python train.py --n_layer=14 --d_model=384 --n_experts=40 --experts_per_token=2 --d_expert=80 --d_shared_expert=256 --activation="bilinear" --moe_layers=[1, 2, 3, 4, 5, 6, 7, 8, 9, 10, 11, 12, 13] --router_score="softmax" --normalize_top_k=true --routed_scale=1.0 --balance_loss=0.000301 --balance_bias=true --router_z_loss=0.001 --n_groups=4 --groups_per_token=2 --init_std_router=0.0265 --lr_router=0.00093 --n_head=6 --n_kv_head=3 --head_dim=64 --vocab_size=23840 --norm="rmsnorm" --norm_place="pre" --norm_eps=1e-05 --positions="rope" --rope_base=10000.0 --rope_fraction=1.0 --qk_norm=false --attn_scale=0.125 --tie_embeddings=false --parallel_block=false --init="normal" --init_std_qkv=0.0253 --init_std_o=0.0314 --init_std_up=0.0362 --init_std_down=0.0362 --optimizer="soap_variant" --lr=0.00488 --weight_decay=0.0 --lr_head=0.00675 --grad_clip=2.0 --warmup_steps=200 --schedule="wsd" --decay_fraction=1.0 --decay_shape="linear" --final_lr_fraction=0.0 --batch_tokens=[32768, 65536, 131072] --seq_len=384 --doc_mask=true --train_tokens=389400000 --steps=5301 --dataset="wikipedia_en"
Below are experts of layer 10 (counted from 0) of a mixture-of-experts language model. Rows are named gate (a neuron's input weights, with its number), up (a neuron's input weights, with its number) and show model dimensions 256-383. Each number is 128 + 32 x the weight over its row's rms, rounded and kept within 0 to 255. Numbers have three digits each.
Before each expert's rows: a language model's description of what the expert responds to. This comes from a sample of Wikipedia text that the model never trained on.

# expert 10
Words in short biographical descriptions after "is a" or a birth year, such as American, English, politician, heavy metal band, footballer.
gate0:125148096119061136112111074122121108148134069070057162091103153131202122128132146145152154100109178172105090162063136073124115200181173177139158173135100139119132140173108097111069071118132189108143093148184124148074114212132136113075115128098178118139166141184126117147107123162081154150063133156142091136202072099135111062146109127118130138122139108119110179160135106059107117142093
up0:161083143108135067167073139173168128108074141111191118137147110191130133134151154099132074139148136094136144110160113119121079099120102166158081062152115145121132084130140134110118126158128122151139120157074150154091062112082162201133179120130121114163094053102144159072188116100173072102159091098122130085148149077099092156111140152136185098125109094180183076152124101060097177161186

# expert 13
Digits, decimals, currency signs and minus signs in numeric tables and infobox fields, such as 30,285, $106,000,000, −281, Record:.
gate0:109163180080154106141138184156159119129113112136123164112103120161217150112172192158161102090123104148065088122114130096181138168130165120181152185126080152127166095125166089130090141150134183097118054157086128160128175105112042154168160116156171120132129188167057208132092075127125143106144115108136110161119079129086137152139165075143095140087127079164108173139151158107131138134168
up0:143127199167115119104121119105130092120127118172126111141097185130124187180138120159102102145129119113071170079125188133157140148179143161105087096095166179146135162132143113170160123146162143060133120117166104106140113156124091186165164126135172107139122126108118175100113137130124102115165078156153166173110116127212152084136136134102190157210144103129118166194131129087151099150119

# expert 27
Action verbs and following prepositions in biographies, plots and career summaries, such as wrote, won, scored, asks, tells, of, for.
gate0:122114140146151057144122103115085156108183129095152104112121138078089087177161138158115165128159153114137143114127148187110146094155141087097139142155126120100124170094079138155155117166100149118089096109115127093211095116131140156167095097151106120121067134164119137136116134105132167189136109160098107099108141040107193168133132152112095134148122142130185141163152144125095058181110
up0:110095114179118126139122170143068087093138101090132086099099119168123113145153084116079161186166119106071135050120140061100128098059134100171139123109088125162121150134078154085078105152123147157113124098122181145155103112152082118164108135102147155189106098154112086171081113152131122178171078177105131159147081071138158106116127109121119042133144087123133105170143109089133108200147

# expert 26
Head nouns and adjectives right after the or a, often superlatives or ordinals followed by of, such as same, end, largest, first.
gate0:156104137088081124203137104144115141159156164202146163190077097130116070144145103114119199148165140077133129121161100181153096171098109078131152064140170142111166158173133155142101156149095162129098131146178174159092147058117147111162171132140129150140122186136133088117080110177076137091088127141092132119104126153132138100138096177190083060150158105084109164123144115145118095075093
up0:111137175105118122082153114158104156110197088168150100106154123164104147126122108144124123166174118101080146140132140140135158092107119129163135105114101110118139160161100128069167088135134126073119143103105149144190099098084127172117136109128129091126127192098106162183110122116193130118092125113131099140142149146089150122187160123108120130173144099137103107102100148109127126094143

# expert 6
Accented letters and word pieces inside Spanish, Portuguese, Italian and Romanian names and titles, plus particles like de, da, del.
gate0:125131136103127197123151163086053136149103095132097096141135161126245095145130120117160116089151090108163096050105136127124170140150142158128148094111119127082092169120182144096145144052054084132139091075161161119150172100113102151199130146108151157116142152164088125046138122062170110144159130105135150134149158119187129080133173129125186148111072138124117069167147117119173135118166
up0:065135134137059108177132091177132156172145115141136142126127112125103180102109137074144135104137140141133138130103109180041045101139126085121095138131102117152128127092131149158169109132146099147144103154157136177104138180176073130132128155154078094111161096141130184127149162154168106085106099139150156101126081114161133169129182133114120139116151154147163114051037068175158140119120

# expert 12
Verbs, adverbs and pronouns after a sentence subject in prose, such as was, he, also, well, eventually, subsequently.
gate0:132136117115130205137115121125106134132102129093101079078096131126058102156123109087159129169154149146119110180079142135171110084161137128170062160086148136128168092105088112175135120141103180131103149127150136082076161161128150103145103167122130116103137147102117120067169112095156209120169201140102155196129113110170182112105096098080149112135085185141132162146121138069096141108129
up0:112128108123086069205108166089126147110096156188179094137130126161103126064108133108101101136151156108096083066097100117146160127149148129148162085135062075155078158152129115087167114115122096181092071095065110185157073234166088096147165092110056137149060114190143099200119119165148126121127114121194160129185068126145086124104157147135107134154141135116084139120149107120196132167123

# expert 34
Nouns for schools, academic fields and organisations after of or in, such as School, law, Arts, Society, education, thermometry.
gate0:081124097152141111081151108096153141047136171125079044122121138231102211114152095117131149153133130169109117099123086139139128125134151169128146151117202063132091169103088130138114061074178105162114104182114117138174096148113125102149093146144115174183069100119123166122073148147120121111148107106103102141111129131108147138136151164102148138165125062093213182104115105140146076174180
up0:034147067206146131169127056121134118119108071109085118147175089113127182109149140096151149136065131132111154112082082065150130107088141074143130144130182148085140105101141156178090136087178163108104119108129129118183090123108113094146154155119086108140110113106121106102077181141091099130087077048054144120135111086182159144132133173150120075122139102141172085091052156109134123088157

# expert 19
Pipe separators in numeric tables, plus quantifiers and ranking words such as top, all, some, each, every, much.
gate0:127202095108195126148194104115076094150115142144168128140147108102117116086123104155115098160113079210074140105124125104176153114146123061105183086122104092129092143119105123133133153206159139138124188110132133136151115088143119117163121134136168193101148107128158124160108126115164158161116077139129108146124095122115123132121117159064089152082112155124124139153156086066085148092138
up0:129113178165067139130142187099119124124149158178173130103157131095159146088133080087123140136106154084099101127170191129109111089156103107137162109151073112139046088139179167145155106122195124118169063083158123055126140153081101082102176139142140092062094096080104188155117113101183121166186071150114168113096164087098169096152129096127050116082146121130168094177134174126178125107132

# expert 16
First pieces of proper names of cities, states, teams and universities, often in tables, such as Los, New, Miami, Harvard.
gate0:083126132102134139187157100109090176192108103128157141137139149165146143129145134137116158111129117106137153107071101137117133151157167139123122094123211058136101116097217147153110166117139117151122127087153149096141125144113168192120107069131089141145085122121152159133164105100154106162137112167132130081151124081100173118095150095108133166151127159128160157120094124141112123088147
up0:100123090157094113110080147140165096060152159147110137169093125089107135083144154116156130143127160141124105159156153122192099121192131152170180134129097136170110099131106137139135170173133146063087159147179075182062121130036075095094162115120062178105163061136111113080087136170138234091082131168130098074126121067133156110128130138113152139090087197148152135129168122128144101132111

# expert 15
Pieces inside transliterated South Asian, Central Asian and East Asian names, such as Kh, Raj, Kad(am), K(ott)ayam, Gul(uz)ade.
gate0:150159144115149067094127168117207147149145137132142184085126174117126152131085164120147158116136133134057100122126089125129123130131096157180104064107113146100150171168209146108112085145181140105074089131095147169106208101111124119112135066103055111075105066132153112055111084051097112164092093098091149168126113150079132153095139141117154151157136139085133080111080105111127148119120
up0:112125121093054192142121120112121103143120151091126085150096155121141093142158123175093106113135150149204107110141141123078063103181126143118155214094131097150134089080122078127122105203103156152155185094119092110126057110168098153120198164177169057107179207111097059105151151127170137130104134096178101095143128138122099111111152069102065119160093138092150099106132120170098112123080

# expert 4
Periods and word-final pieces fused with a period ending sentences, plus year-range openings in citations, such as s., ing., ).
gate0:089159136114111123112089092136105094112146120170117064094086174159093082152150162122114088136073086207077122108165155109169098156101146131178138128159105140138101114184126152102203085155119122115180097183145102124113152122071164192133146110148164093110151131126146073074085108141118092140170141157117073114102114147069161057109081049086160203121133158075113162137086099141107122131090
up0:121164115185156105087150108137156139117118210092127196190143123147175134134067114135088188147119114126155076132091131155121128106149158169075176129105124127158151091107110173093167100163163157109097098135109128087176092105097148166103063113107133138144110147100129104131103148089193058117095103097131172127150084109181077119102116193190156116095159167140109156106117131115151193169165

# expert 25
Place or date tokens followed by a comma in location phrases, such as County,, Street,, District,, 2008,, and century.
gate0:092100137095131141088137174137136177097110124165112103096178144158078121133166111126186172134157118129149185208129149104073161151139140133086173108200160093157154207151149119179118119153060084121093102187119103090145165203127084108209165103151070081171091086096130132130118147141133121133118114165147103127160128114085166152145085150117121121141095152133115154167161118127157081167127
up0:126101142158133134111178075145168124121116119122141125131190148195095138115105121131169134104132205150109079107090127136155089088124165137103130096081101123084153163126162097136116068190039095190160084150147128155108103150093170122066142158144140139090070178154176114107086174154168107115099149143157055139106128151155104166126195096117158115146080079109177185171123128165166133105095

# expert 17
Articles and possessives opening a noun phrase, mostly "the" after prepositions, plus The, His, Her, My, 's.
gate0:145133098120080139157115098115099157144138087158109171119207173123134164117129154146122142138123120135150108114152122158112152123124189134120180125168081088176128164089131101128123177083188152054044111114132124130154047173095109201158128104056182111085118155125141151082140113110076119150129170118092149091146171125125137112154173155175112164121127117116136070147083147092123134124189
up0:133120096160115105129126085098131120151174077103179135121034150099123113183111127095161132137130153102119132181099091082175124094136117131130085151181128122123167083141071074135069048119064142106159143109081072104199197099143094137122100117149084162079191113123059108072140168126127176111170057063134171132145121110130105155081170109121128184109105176125095106162143143117183105105112

# expert 2
Table pipes, colons and prepositions (in, on, at) that come right before a date, place or label in music release tables and infobox fields like Released:, Label:.
gate0:143092138170120122121150136104154114074101081117108130145143152132151116090125151167187148136140126097141118110087171165155086166144131134155164076096088175172110098077162143129181109100128100134161093115176167110145072116123147159192181099161189119144135063086131102100115132129107123143126145118109138103131144129132151106141087135118166104131084105149093123210124146119130151189068
up0:103134148091123152202079112093172197112146105108138109117169132138100087105059139152089144138166117109123161145144124117101071160067044113144111152150070177138102142139136136107138151151147102112188109183109116100117145121103120116133097144112123136071193174168134136128148186119159167105154130147112156111124164096147186200081117076140153103182135150121092104120182136157127085104175